Weights of a small mixture-of-experts language model, trained from scratch on English Wikipedia: 2 picks a token.
Below are experts of layer 7 (counted from 0) of a mixture-of-experts language model. Rows are named router (the router's row for the expert), gate (a neuron's input weights, with its number), up (a neuron's input weights, with its number) and show model dimensions 0-191. Each number is 128 + 32 x the weight over its row's rms, rounded and kept within 0 to 255. Numbers have three digits each.
After each expert's rows: "comes after" lists some tokens at least twice as common just before its tokens as in all text. This comes from a sample of Wikipedia text that the model never trained on. Tokens count by the router's weight.

# expert 49
router:107141077161154138126136137060116134106094121135123085111100151103098131181139142155142150154125087118153155201095156100104149169145065136126168104133059120111119113138156153159112185106091143207211083136122145101127118161087090110106162164112148149045170094125123124162157173214093151156143115112126138153155115116123146135161140133083099133118133141131135146116074117129103074173140160143144172075132178177149135067129090195166084140163159104149123169078148147175186086139126170139175143080079086158058140117092124182108085118134131146169126106102099108098124081159138098173
gate0:088103167171103096111055112051125108143129152103097111110154078110103097138074181108180078147055116176116130083146180069177161053174098143108132183185111117166102091135124118135143135182159097136104053109136092065123085117162112170181144146092105142134146080124047139124105124057128080142188145085165113119139095155089101106113110066120140162120149135099160112087155154138079152147104131133126109131132118156115159138115131186119147171134118087125118123114098144117148116075110160116159067157154099097143133123065131146110152087139103093183157151118137071134150154080124129148
up0:128074198071167132069161131117094129178153162087070150091159138109124144119132117109152164157150166169160142142166168058167186152127194208180164185165165205159080090148117189121126099149141125124120151085087140106105166156108128152184142118181169150142164144132100121119095102138166121053119125164143087127103152116104104138107116177097126091095117143150135163128091140133083136160151151118093142158142100143148155143132095124121169173174085139017134097126152174116133182126154110147106122151139112139150127147137079152181130097139156140167141153108144084119146147060175107115
gate1:119129096150041147156123141100098057120151123127089113154145135128123071133178109147105112143064150129111100104140159117125164119146123144136107088086095152168111183214128141075128080133135105127056151187137135090121112128070123096140134118098165132128132156101097096116186138164057079146159166167120197163140070154092128143146117126110155144153127140183102143077084139229125138099152133140072115158155098188082078154062143120083107182143151129176150129075140126111098141126168172115173133114124138172094170108178125144163085179142166130152119155128138143088120125141104112193
up1:061088103109116168147198116137142114129155109137120158159171137135134126108140126075141130132095124087109123147152137095130186117166131125201104113084051141152050105139113119069109074097034090118096158173148123098114127104115163132204132099103124118079187130076071145128189100102075081183146159165174164197147086129164119093154089139118107106140129160142108128075048149169085129111147142125096136200126117145130092171095077128119182143080120130169159146112127161083071114112143149150130115129106111128118181098158124163140136160143118154159110067117121093115107145151118123162
gate2:157094035090130062137134160147187124203142113115123138122095092185133172103066077106101123135095116137134140175150150174144085200133104128144147138113135047108101088118143092114136162099107089212185103158176124116116169110125141099153136135095091118094130109166140174128095160155157090142079109131148159153129126140135190061136181083124187098138105197078157116123163158113094183147115108112116156132186126102096147142163132169171115126114133081160111127143163056129099082115107170155129117094138169130093145100091172069116129117104115113168180120143100147126131147132147138190
up2:136128157146136161186131095117064172133129164112142108150133129128104209145120037136110178124081127121142123076105093142152126056147101070150093123112093161157122144115101129116084185146157171093176142072175082114073113113151140134183155089134164101107205146144101113092159161118089116126197108146146107150178147161154200149128121183144144169124188108163122169127124103117189101162142111138093155098149105129138142135085136126140154129099106089155131158170071153127055138175129040108145147117171169086145127139147142174129110156157134144135141177193160128202148138118138122116
gate3:055107166088041113147085139126134166192157114074113105116136159122136102125169186194160122133131042158127102147138113139128154106136133114212172179165133158109148062145156176150119126073099194098140149142118167141202127138129114131100137149162089110116103159122096088099101128141140124185124131102149107085069137151153145188077114115164121139161151111129133157142151100201151144104124134143128137157188112074136142110117090106104082144134141098135149224102111133172173139143177102107112098083122155126140144095104137093148033150109130118159148120113176097084115137075156124105
up3:098078127155121108145100080122144097125173095110107121104174118179182103110110157168142159157146107089139116157153071103146121142153149157110096117142134117123114151090198081121130065098104176116148173101145145139142133087120129168096103150167072136132142119064136153107127122141117127159098123086064103070154186153126143190066116079131089128175118120108094088070118116169116114155162151150156125145169157069125160095137080057116091146117100096145088171142095094181170211169119168116109142099104076171149160128184169088165111167136103119153154078079177113091146090107195100128
gate4:084130107114103114135043183127121096126172115073127161159089199101120175124121080118137137139041140103165148165119176152147111141145152129062122092179156154119117101141123109102099086138083128114132119157142123132082143154124151145146173146109147125168155094112140087092124185125057085110124070063138187095179134085112088134112159139120160158125120121177110128159136052070100104111170104179074100142185106147131158163143211150117145117130168069121119131141176082110159116170149096135089168123100153141097111140133135100136107141126171094160145154192161107105200164131136111189
up4:110106149111110147139087177097158103064127112085138173142125086106111189160179126102162176091082154130156168135162134145123104171183181130111143177110172157124149161149143119135157156143136155138152070108121154159082169129113138171157234140069121105129130093081111098123132110120046097163159081093145120112170092113139144148145145094124212125062149176137132096104126122114089124125142117172092080162133138111095133189105151103107106127149092125119146105131121135111133159168185120103127235149096165093103121141105130109110123142122203057084126117141197159121153178115090132165
comes after: "\n", " |\n", ")\n", ".\n", ";\n", "\n\n"

# expert 56
router:134160103175148085146144125108101166172161185125107185094136180121087113141169172124150145168137122171192158104056179094144140167111147092114170160109128083142122124131112095129088194108135110169160100117148151123095121214140079109125150187127172177094085129090156157121104152144180189109106098109115147171139108131151153122067155102086104170137108175183070137137054183157090076115159134132143120138100129151100107143119079141158103125089143136128133165109182140151089148111132164150193139132140138162094162067108160139104120062171148178166121100099154102067130115121125121189
gate0:094075108074131099135073085169139102121135159121111084109155154181152115068116140137143143111101125121116125147124152066099154140074086165114165130102074104116156125140131154134158111095196136147159155135252111193104104074156154113149106115163139135134103132178172145150102134092150085085085134163177202126145116142093100088109123093107208142165093108129157108116117142089192124146114153153120128086120174144153121102162130097130146075130145106067125173064181140185159118164120144151146159176169135113114092097103106174105157166195146139105101148078114137135131150133076080084
up0:105111065148131137149107103157099110106096125141088099141116159182164151059094143134155101118094188164145164153166122061125128170069145129143096154137112172128199133107113096095116135174225145131146164161212126180105120036086177153182088138202111119110149066159147119097164128081154106114181152104101171128114109131084119067104145126116139167121142120133139114136127108102138105129149128105122078159151188157124167163136116132109127098140127120053126197115127090157105123137146184154087134165164173109125075100168118139095099185146125150129115103100105095177125117167146082145
gate1:141084149170201112111177120115156183105125171065079181080099127111123129099079115129075135114114090165156112121069171100129136137092141172145140127071059095173069145171071115094110176164167117158145158076174095175152134146108143071138114152129180121074105154103162169104128120136136135120112103115142147139198125141173114147122171108100171127181147166127104108116113155102124151112145114112028128126104147144127117156147169120167099111066081154077147171082099081155170136128143102130151132145191174149139149062104122133083138095113124195097173093135109117134129136106099069129
up1:129065148173210127105138129098164155133116148081086141126128103127119155036062113127105155100129099154129077113086176125130147110062113174122108119078067106136113146165080066122129166149167143160131178086132107164133132094114096119153116092137172137093134155123092155090108106106135105125152111118147152102155104165182094150126173137129188091167140179114118127124131126073152165127181125089047126153103146108105094145133167074165087102101051166088119141125088085159172153140132125080137174125214184145155131105148067144104155103100136158141164086135128135110125149087101062101
gate2:152126143103052173149068173121167159153177127140178120123119061127161102179153141080133148111119125174123148124111131092123111123096148143139155185127110148088115128117067090195140148148149112145108110065076121115120137115099098181122134165128107156137144115095085071180135081149154080115183115037145146135101096116165091128140141145092173114083166113100123115150084105152141126105161196125019122115145137134047108126138142135128143105130179093060195138088092069112144097147175119140131132118145167077136098178167133163105118113147083134113083124097116137131207109102124103142
up2:120151096095106108129085149140096121091100146105142171078137146123123181157094151229107160120120133130091109120150094112138167113188149118146150094116145150118147112136118129059114139117151083130122143067107113117101164132142090188076145108184163120140122102161118113085110174095181113169115167097190152191151146132122129093156114143103162135113072167127186140106120088149135119195144058128132133076122102123163067160137101089081186184167102085053094124184136118121137062078127154147138129180122121092098149166125087160164129166124094198085116124151143116118103171178154069155
gate3:118115157143187141146150143147180177140087120132152133170116126100128099195169161111115151140103171112173179108127144166097137163089077076121142103138122098123158130071140162172127148133131091101063098139141104167094157154117143122122146120127142188049112114173101164158145159147137155151074085138116116139095079119108165145069191194161104142082135119192085099083157150134104125136182152182130089168094150143156115111184136151114116097133129119104125073088180095088101122162103144130118161141104092168058131083095145158123093062140150089060054136112114094147100145117190099082
up3:081126132114132120126135067117075037128207129083103087054132119157153165098111091123149168115126034155122095171130114085170100160178156132164148102160121140100130183133086128114160105104097150145126140141107155145164133092181119091180094148166142174183136165112098113164121133089166090136173126102118138173124127115126041130112097126103086179082103205100167132124104137116118146088078177112167135111110108111178197138081105111128090125132119162164130161154065141126098123126138079080133126135068144064132170122120133095193108142111146141129135146080136148077120083104120106116
gate4:133093171147129130092093092130094108088161122113103129153135104155107186132114129122128129094048088081101160141163181111151138102132129108188114106112169046143135134082148141140124166095149172109134031128098171100135113120151144132153092167123166107131141188083117139118127181132104146164136193099130076105176108125132095170116149104120051114100091200153114138164135095090117118148135177063213149137112149093126158067095109102097117119140081161120086122123144154194110122094115163198143129146107170119149118113075128118143091175182150110149146133099196099103095075094087085129
up4:109145193134154131085099174137121163139166126102093084145132099144085170096115136156097139092124119073132167129112194162206130122153100145073085123091117126091130196111196194169108128132101132057136086059165118150137111185117084183183092109163163145060067124100139169137158173121158135165111134127125154147163121110082145157082158094149134141150179150090176136084207115127086127159107126118095157168134097128139150134101094117118137159149053143168098100150095132105095069126074122132132090100093131171157113083122130135126113125122110149156148184107137115143112054143083145100
comes after: ",", " the", " in", " United", " New", " of"

# expert 46
router:119099128169147071105127166114112145179098109090107136157156142081139160206145110171143136113059098136200133124072187125120129131138114058162137150165107118177158132077148166178112158157109166158191136188183138078115084133152121107170178154099134136071099111110189124123089151162109078126162134098134125145126095090162135174110160074099095150125115149150140159141108108215105125166120160119107134133089094121119163109078101159211156144104152144161123161082109128115180134127111122137186154139106108139092143093110169155148074098151162138176152082084110087100164097164153174162
gate0:139133092143180129145101210106138131128123141126052183104074114114114093144085115191164131087078105178128098175147173135117102158128151064050124100076159100138177049154103141145132190117099095099148101120107142064131162148152124150116151125194104150099130141124110082087125185076144084124107124046159140158159132101126146148074157124111090082118184121144156137085124154144146131076136103093084154100087120131138163086151095066126077124122105129172149156131175106088126134079164151136121090093133094095185101151130157121158042141127157132148134140114142090115093153090145120102
up0:141148106088163156152082142115131086165145122133093194131058088142113081153071107143176122125075104177095159196153178067095075154107189118091136084113211131138197082142103173108174159120086112099160129187110115081157107099147135157136185126192140129119119109117116129088127157093149109097146130109145093114181129095106163174105161104079103068166137107148087118073116124152152162116134110118088114120098171160168146116167138115100068108135078154104102130085193098079133110088169145121155124116138096116199089151173143118136074126116115108129151124136087111097098140105152151084
gate1:081138084122190131146160114101063121132159101134120174169111158197168144132145143174102108111137160100141111150073131127188155126107128125152147133124127110119122068087073155140137131170155136126128164183088075135151115092145171109136119102096168132161114130131151090086148092045109196135138148145100133080086139195140063192105064149141122092147104128129134158157157095137138095154102150176132191171105129173186191122059112082141191184119107082168132120121116133118125072144096117117132110108145129125103179089148119083122110138137113064113108087112115129149132037059104113144
up1:156136131111123107128113156131045141118137082115129076097107149115119110151123176185149095107168141118194117133079154121165152113110115090137125130107135086118181138100128175144100152204163072114102141186058075124173103118123200101077125094071161123171102110148151077111157119027094185151110154191100152123073102123180078107136131120136164051183151182162179152097135147121147076130097143158138151166121089170173146109101101090120175144136132117103109168111137075146125099106121130150166129073171129124117179120106110095165112114129113109109119103087116105130136060083129138129
gate2:103139167141174151134154123117082153198108099183067128159094107155162157141134106143124114123129133075053155069171117140135115155123165127113073135116098172121116160164064117151092173161168135150105122136097133162128115177214096174162139156152175082134173123153183091145144112112123140076102206148066148129106105127097108162168194117087154125120120159105133115058129154095155103070130130193122119119145113123125077087116157128139143142131165141123132136154114168107143077113148191190148113123124202118170136150198136125184054152160123146070112152110115158163100150122118084119
up2:089114085152148134130176100134094118131130126155124151119072128149177160152093125113104064076104123101088120052181178070190125176123115117132117167133119096169148099145122116146096188178169175174085082122123114201115098177183128151122146179114195126105156068141130108173157148127174152126097172109101170136156111146111116167132153073111153142171112169079156124096109154098149138104092162163109174143099139073122176108124162117176178119151142137107163143139127177159120095149118129164137114168093116140181129129143155141215088153160138173144130152096082145153148079170076068093
gate3:065084075095113118081087105159099089166126117110109152074173160155146127144155105117068184107136147113100145158106113166138164105087086139147163117124128129163143080113125098140116178094123129127128071148171200111137110126207155112116213120193153123037127104131138123077135131155109129153163128156146151093194174109155072120149079117091137157057139118172149153183160142140081119158171121119101119160123086090125109193092106176114129181132123084173136192141111082109071167124076123147151132187101104126151151102152122114130134077089130139099160107136149087169166118148133154139
up3:136078149172144128119180146088048109118122165152075102176173091112137137146139147147139151111111098115169109112149127171085122116094163162171115123121079177129085086111114065126091127088162148145120108106116114135074088183130149113193097093174137109059145113084120133123122136118097084093179111123142137112128151054145105161161094121130100153150099149141049146163103119082090143147076155159127128138120096133170139144121171150164140159162084122158072133187097183173151077149186148059101107119094192195167118116134099132172132128134114105201092153164167127120095080139090100169
gate4:180111102112121103139158149079088100184073137099168126172110088119130119137073076109131143151119168143162150175123127088145155078172118086186139080093126144125145089104137089183113150076074123083115090109083134116144059154188158107123128138145152138098059134110174126116126147088161194129098166124128129144115128107105124137102119150127133136100114137145156128168103128148113125230189106104121134145088094143141115120091160107181102082117094050095096184076156089104124110122148148190163168193143138116140138095104145143129128063167101146088103200141129166157190155064131109143
up4:133132125132136176139131129138129104087156161142153130092125132106113145128195190158145113150164062098093127172120073121157125120111146135098086141076113152098143115137162144081143142179155164122134162115081162151089211114072144166168149112154115128135100064132098143138165032159087127093182151163121145109119140096155125180144157141057210149109139152124070122145096152096182139104101122160123107160125112163168086063145112149068176147141138105133112057118164133094074165096147111029100119056124147132144125160184169107104155124118140125155108077136148088124103160172120126113
comes after: " |\n", ")", "\n", " Candidate", " Votes", "===\n\n"

# expert 8
router:152112020138165119181143144140106130211159115032112140108098132137192115153154115127108133142075175093152118140087136086143150160121133119130143087181124100138109138089133103160102129146128192144139152156120159093122106112083146121128098100082201170088164071127192128128160129130182096113145108125146130157170108136158132159141132087071092191100071130162090136153079156174096094117134166148130117107143158139114134114067105220116072097157148099131128198110160130136158126110103178174156142144105164162131144110088161161085100135162142147095137074109156111118168107157189136150
gate0:054165097078175132124154165084116134094171079127170091148084110172173114106081160138089139100095176158061093146092142117128191117093094133124071201118074111117116146091155119100098142110084169115126160142155122141118188121123120094158139138140135133159195154157189144117184165087145132108051161143104138116136171188117123151147067102100135150140093124167134130214156137166106063134128137115171099144162142121084130137121130126118173109106167102125136083040120102064185099073123166133156151100095170139105130137110125145127150091114187156141139147087134141089109101158096149121
up0:102122128171172183144133177120125169066143057105173141148142115181187148083095169146122166098134149174122109111119170110100141120085134149102100147153135137142134169062200076107150107095069152149131170132200127143145212164161101116127123135177102147180182141142144171159156177133125163156111173131104164121158159193036144124141128155101100128176130081168135123166162131128153126147136132117099056127153156124078107092173149133124128103103068169126070095064104128060160077109124127116102102133125152147097117134113136109179163069118185129159122149106143124105129115106123102154
gate1:099096178141099140121091111135091121106120107129127112142075165130178166142129076103143101108123085139126062117119133135126102159093140168128123074094163127076069157100097144144086151112109194118179081171142138169155164123131088099089178131138155117155117127070128100182169129159139102180195117119134190094109073162152073133133058137115160126175127164188116196133025190160124149100144098177118100131159127104096074162080123138095149122114164132142140141087146124062130123075145117076144146123167138105130166134162155119178065148094123139108142154081136176164093139113122175134
up1:115126129117149115114196046167077132118092127108133122135058098157051129109113119091115128183097050075178112158141081150154112128107162091112127100074087134119111150132103145133147140141099139174125141168138102158193061193086135114095169094158185157093082101126115122099126122145119137095164147113170146111110152096149094096129169150197197123137181136120070087150101181167122103081093108154195099164156107133151120104150144093110173151154085082124129117146144111125157119125147121076105119162121125123067094108150164094101103099149142186082189108056111137162110130083115124140
gate2:105156091115114135119178146126100089146115125118151083073121062129106128136113090147141086167178095184080164160137146158120144182110106146128164178143146114015180095128106118070173133107155149131133121124117041129166121089144137107132139075135150107118131132095117123084110126107062104152166152141158115133210134151167096136123103173118092108088024085135122179145125081091094104161073142116105154131130123119154152142116118072145123175190119106142149096160124109138097152154161147128101147100144140167096171116179133111160096118121125041098161189141173165176138139129144177177
up2:087163090111135117072125143117097162183081107121119158132140105123181071098111129065162121109119195092144102057178149124143106154137104114162150127111180142143131132096062095098166103168164134152128159147138064097135114167161164168116124105105099076125123119181066096144128137077129079085183144099143197152157164088135126144078160061126133128112085066145095107140161145194112064156109143138112145152152098167112159076114124149132175149146074117157106086129144147079092137208096128167052126098121138165086119083150113079129120157092113126111115130123103139070148109134104097173
gate3:126112091119107132123121166121084079122149105060114152074135139148148104178204126118130137028127148077173120128149117105104094157135116147149132108161132148086140146179164129131116176166076149157181133193115067079119062127149165146121128140183120119112126114164133156127128147095097115136128101123153059180067110104148110147175119172123188116086120132146133114146107173118173128158136146065144139171137157117109108073108152141164088135080129147150155164138157134102116134132121133164081099131126087149127166163202114091132109142162167123184148045121183170121119082168097025169
up3:074115061086117118113102109169103091146158159137099149116111143143107154094147133183077147083062087092184118093144149145131124134134055119203149111163170156148125180079091105124122152179107144119184165129116138172082114157108082176113103148082138163121130104181131140156100138061113109116120085120122193091169107097140099113135097113140101143129159123160074177091105147146133111105102089136127079137114156066121162067061164193127133148100083131141189149156152136100182137097125179064148142151108110130128104173152114101084131176105162138179145101136149135118090120135167040147
gate4:111135141106128128108105153090164166159133129158144131113097123105170153124214183131126133121125111082138179157138225128059123151066119109164139120099136157180099141104122124190166089132128112239124152111067135114115117141134132059135149156167164082118169112109149099096110125150104119132129182075125129107109123080105181133153182175171135136112134082161103154094118099139131089086179173131087109148162124140153133163142106093139126206071151177113131119126105180133135108145168136089106125123130157195101124136087129126079154116089129165079154098172192139178093209103117147096
up4:153133098145089099147160089111160097160103079088136116135138122123105082079062083079144134154085080156106139132138066087168139144167158127088094133193091098099165143149139155076092178162193109012138098163142116168179127123132101184115120109083126119075123174138095159107111104111119160135204082113109122180096108133153160107101115157163137082134141172132115142186132132175115119147106123083141124053085158111068145117149118144166145076139125140141088097153135092072146157129146105132108114072114089051121122097139103120153122111143136171181107150094170113100182134108152137165
comes after: ",", ".", " However", " that", "5", " time"

# expert 36
router:107125064196110114166144147151150153140109166101092132086087124088110108140198131118111140149071115175142163120099184118114123223105089116168102152148101114113136126110142135126148162127133148122129141131143177116097152134126119055109147150115142145126177082142115100146132186140106125137104111128092126136149146080144126196065099082097118150098103166174156183115084134223187073164161141132125129089107188128093120124076173168148171174121151104131165145122194161152209134153163161185130172108105127166136089108097127145104152067167116156160131094113136089135206136147132182153
gate0:138143090187094127153162128155181131162103165109107087140024166121110121165151094167090192090121180097107103135146139131179148123113138131170134172152125097082133122058125150146080142078111152151153110124153146114083210129118112085142104101133125153108203129135128150126085091125169070129160148111209145116114155095101135133134168099076127125137156121074134155112129078149100091147162152139083202165154118103088116171085090105208155138151198103171106105172125100173152128128080124129131161091157155142062099115102083152120129086117192103133132131119122148174092183121124149116
up0:158110088136130188145105134117121180148166169167131099140093157108098087105098175174178092061075140125062189136081133135151130101096130134156163129105134139083144059089111112129141109116131120107115143163129138128146123164152083122170109129161206168152134164085092137148115180130094103099195084186178121133121200181075118099126184068173151109175145089097138104179061107161150169146182117154160140183131114180134114146151122147121178078057146126143158165145147138173108118091105086161136162150114160126139107182143134183152147101130077148110121157174119122114095148148109133118
gate1:083163096116106066213112120096107152076083174110144133138096135072089184117183072072163162144082092114132168159069208114125136186108095145099141110128104151147166068111135086110137108095106138117064084148195132130138072155150175113099091126148111140114173148078146151072168050108109162104104131203178141131150130150084128139120070139097146120078163137112146126117104158116123141080117084138110096167133176136106132098137094054102149140093154085144103102120146152166122101140119101165158138124151093148106145135110147137110081125165141088111121157124137157177151166117137197101
up1:152105120090178122125135124131145141122142149168146117099101127120136126129126126129074217113130143126137139118126124135059094136099109136130160098156108091156176119168085096129120138100120146098143065114163173172123138156100125103109119122103093077094184182112139156133109148174103110115140197114177159115197099124158096100149041155208050135079207101098142149110114127089157192080140124138060105116152158099139141117131150063080136120137159072154172122176127141126120102117123106172097117068135147204113118128132101173201075109159129047076098114120112118143140122083121112103
gate2:144099142138147061120119174155121092111089123116070112152132151135141074121156074128120111163116140106110078102146104138181134116170096057127161170095152124141121170058111099133177112152164110057127124160081091181052120102108144084141105112086136164143112131089103224195074086122144112124095136151145113213176094129116076099106039133138142082072129115118108139135133138155140134134094179159093182147127142158098114122104143134165142160151096109132095110140088149141157154134155113099179119107097128135181128070085133162084162123144092185114142133064129177147151147124119124195
up2:087089135133088118149103106093158113118118124084085118138109161134141111148121117174113140108105049106126196098132129090073122197138167135116150094186118152128175144179115171112151078174115160120143101149136148098131129131169167078152075127165094132061085176092141091143162213123176134118087139125157095118136071134146103176160185189157081099158161168130073117157154079131107106134111132145144073074117109192151126133119099094062110089093131117147071082085128119128156146145106101113134158147141111121109195146144135095100178088076165088079143083133108132139068124124105157080
gate3:107153137116163148088126141063106145159063156112088106124137132144050122125086141140072083124123157118109155170084180140089084189050079172170129134126112106113142071065146144107126065143158112147085133107111132102098072183113144106117071094135107194133122179059152086072142104174168179089160114163175101144134092162173145160108133088161138098107108115169146108141121132135159142081142189169075162150153098156084096092127170118156108122075122128130098102199083083138133069136131147117147094121069086116074127118119104140147132134099140126150128123116159117181144111126144105087
up3:132150115165203090141160100095122210161118143063107124103114149074129126140139118146126097126134159168088162044151125164149120152116101107076116170105093132143113151108172158120146140137171132157160148096158120125166134084087109175133141139157148144084085094118118122131156066121191149179125169140176100168159105162087143151079138116148169112172102073058112134099161150145150139114103146100076054249134184148120091123120156128120118087062140153158187119165101153150129087126082090122175143121117111112091113140123165093153101136132085128136120138078174115189156149168141106091
gate4:119110105132121158122141121152150097111082124102146132086168113139166129132130114086118183131148164153134086109126146132110163077168123076169123142130079109176108138130090121099115146081125116113167112116102163100090140143138129127138161119077145152044129128135185140170117102079139104213099075140160117163159202147205114099129133123105119070139141152171132144102146157156101131126186132221122174097074145102142113147104189133098169182116185131140041120101074105088137146178151080212130123119082111164186071124069132152137148144176095108134135147135121143163132137077068125092
up4:141059111131078160175134088138160158123112166131109148094139102092118118120128177117079138129150094122163110150118134105111141173113109100149147135131167094202106063111219078128160122116064031044129127150150161115124126117096140118120130107112137130084156105147099101184172103097087076154182149150137132113159194163147095153108119132119144094117151148128149146116065097117124130162123082156108132155101143112134172157161186137146177090165068101127077100104077115115153152098125171168110161095114117127199146093112130082084180158164086200163093125109134132135089122164189110089
comes after: " on", " H", " in", "H", "h", "In"

# expert 42
router:149150084149115115084128102080102158144083126092161124134094144089165128180162151164160154155082122163142175083127145106113131137083133113167151092160127061146124169107177109166142151122138145153143113110128086120145106134098128145126152120138147130079164125061155140102102092137142127136134081107136161156145180084140209133086111102044110179118166204124149129171098180142142113201156168179129058091168148162125106060046121190122094153129143090147123134075173166163157104149164173156130183119113111163077136116119170125135140107171112175163152114114096066115123115111177123182
gate0:118085151212170124105097126128158142103152208165162110176190065151088147140085127150163190072117084104103096118091135103122116174066139133131162101096146175139087152126117102134124100139082128151104113087164174078164134190148096114154136103171127117062154150161134132174164081089153160118116095149127071121150143122171095132088161153150158111110124164114118071178114071145124099127185141118133134075140135070071148126141096117141057107179092162163167135084078147098195184089088136106109150102138106109169106140109146132177156136131152155110124135107143144106112123140168185169
up0:148154087138126173149128155137118142142138158105149155090165118145133118109101116078196151150086144145148169105121137125072114127121070150092194110079120165112098150036061099113119069207110085118139151061171127145133150137137111094161120085171154114154195127154076107069118144075125099129113129182170170128114135096113149111197144149111146104115125133059124145108127143120136165151127140102108127152095130094112066106106095099082157126117185176183148068123091149143095089100134095095188147121152139169170128090156139173101119106060069098100117091079184112122173124101095138147
gate1:156146182135126150149153144116128163103058182062124072105162102097174137109168079134121134133128132140122089109124127143111128108161152144081150141120181133110188140127139140156195120148150102119116133164141105089081169196133119135142074071132104080143120110060154145129156145147118173057160090186130083117057115144112143099200099109114144127137112121136115203157059149166109104155158130122112140167188133091087094157073114110147115164130111140167078145078073104148108079153095192155102102191132129154190104118157100113084139111123100077108085103087121144138141130151071147183
up1:136084178109161157187116138115183069107092178099203121134158150160159133106158110123165155134154100106178113146192152096101163156121102176225099127177197117126160134116118174091141169133108187136112122202087112081119139149133136195178064115178115114153113162124087143149158137148133147100124131138142115109097083112088108119091165157078121154098152080133108143106103085166150116171120135169180097111198145122154121074097143146127135118156192136084129131108155151112155120126135135180153144134128147106206090126156174096071182156135100098149139107122080172111121114158072114113
gate2:142145084160116155112119179151102188155135108095111157121185112154171098156131198097156076133107122143111149134143053204149162092120095062110093150134111159125139090132108110110119133099108150112129160119138135079115146137122069140075131031143139160094155134097141104081196118166115096179124109093150118142083158159141128132125131182106142139077124133190112128156116143090177085109116137155052164129118136134127116114125139114136132163092111107094093157077066152125063113090128172183177174188102074165106096069120141185102129135144101154166156097175136093170115118207139101129
up2:106150064119105133162165169154124121128085159130111092117117106102158123088140145148132078083072121141122106137148155150098130086120160111138133094141097153158133138159109145130220122099100085086141078121127192077150132158114108166101098153089116137092214165103203165177161136192106075159083082090112166073094108198136123109111156103081177148121111046152108193128086144107122159135126171172134110146169082102086088117128070127111160100064120122123130173096106079101131117094163115170074147128117160144157109170080143124115144115158143135162125100134135091203152162141141129105
gate3:160147080129105144126201096108157180128171135105120159132140116138103131196058127113091072082119144172117179107150146096102099103110110152170149095165146105153130118162105092187168144125118163114183114141167169120141086113088070116152145055142066110138118089114092148139171141141139070127158199139154113099126187131088171164052114122069072185085122158137176119143091136103139117081103113146208092125148111124114161102131121121093113145087096110150097172171145111134176123071126142163096159167113186118134149149122145104099143138140076111067149118137089130137163073162192143117
up3:098143098135088131073126154140119083145127109162129023164130154075135096140097123168118110159152126086093111149135161096165118078149098082124129092170073166141121185107153112187155134146152145104134166116146162076122083148128175139065118179110129133169114135140132121178138133103151120148192164145133134137074140076105167083111143119087174094091163130125156145113151090163228156133108109124098112100069100107178191148077118149152110133139164100137078143145112104159154124110097087127120183145122156119132190161127123111092183139087130036159177146079165126106080169106146094086
gate4:144104144132094116094121029124071185117136053072098055113097111150117163199175107152141120144064123151169079096142152107112117146056093082171074159187093111163078133159166129133151163127122149149161128135155132131123121133130090122158123078142149091136135132114123101062151101143141084078157115153132084173139172163151165044065104145109102136115174174134094153126133130096162136137134149124169145126135187116086109134105089157048116114138176077197194135172158096155100136106151141124110100137169159131090120089119131105101118104165132108110124077124091155113141097154120146121
up4:118095149081101132107164077143094178112132059052079111081143094128181121132106131093118122201084099114110130098165099119087150126078081143168124175110149093099102121114129151111184114116175147163149105123118140114227089111132089147131098062151106156119099131135125063152118134131137081096106105179147085097134145178163145126090107120173087130131122164123073087103135097131149096146126143111143157138132146106090116100115102119150162079141144092196156090097099048090105146073167150101130124167113126155136065121130114131084100063175104064114100060104106097121064106161096139122
comes after: ".\n\n", " |\n\n", "2", "1", "3", "6"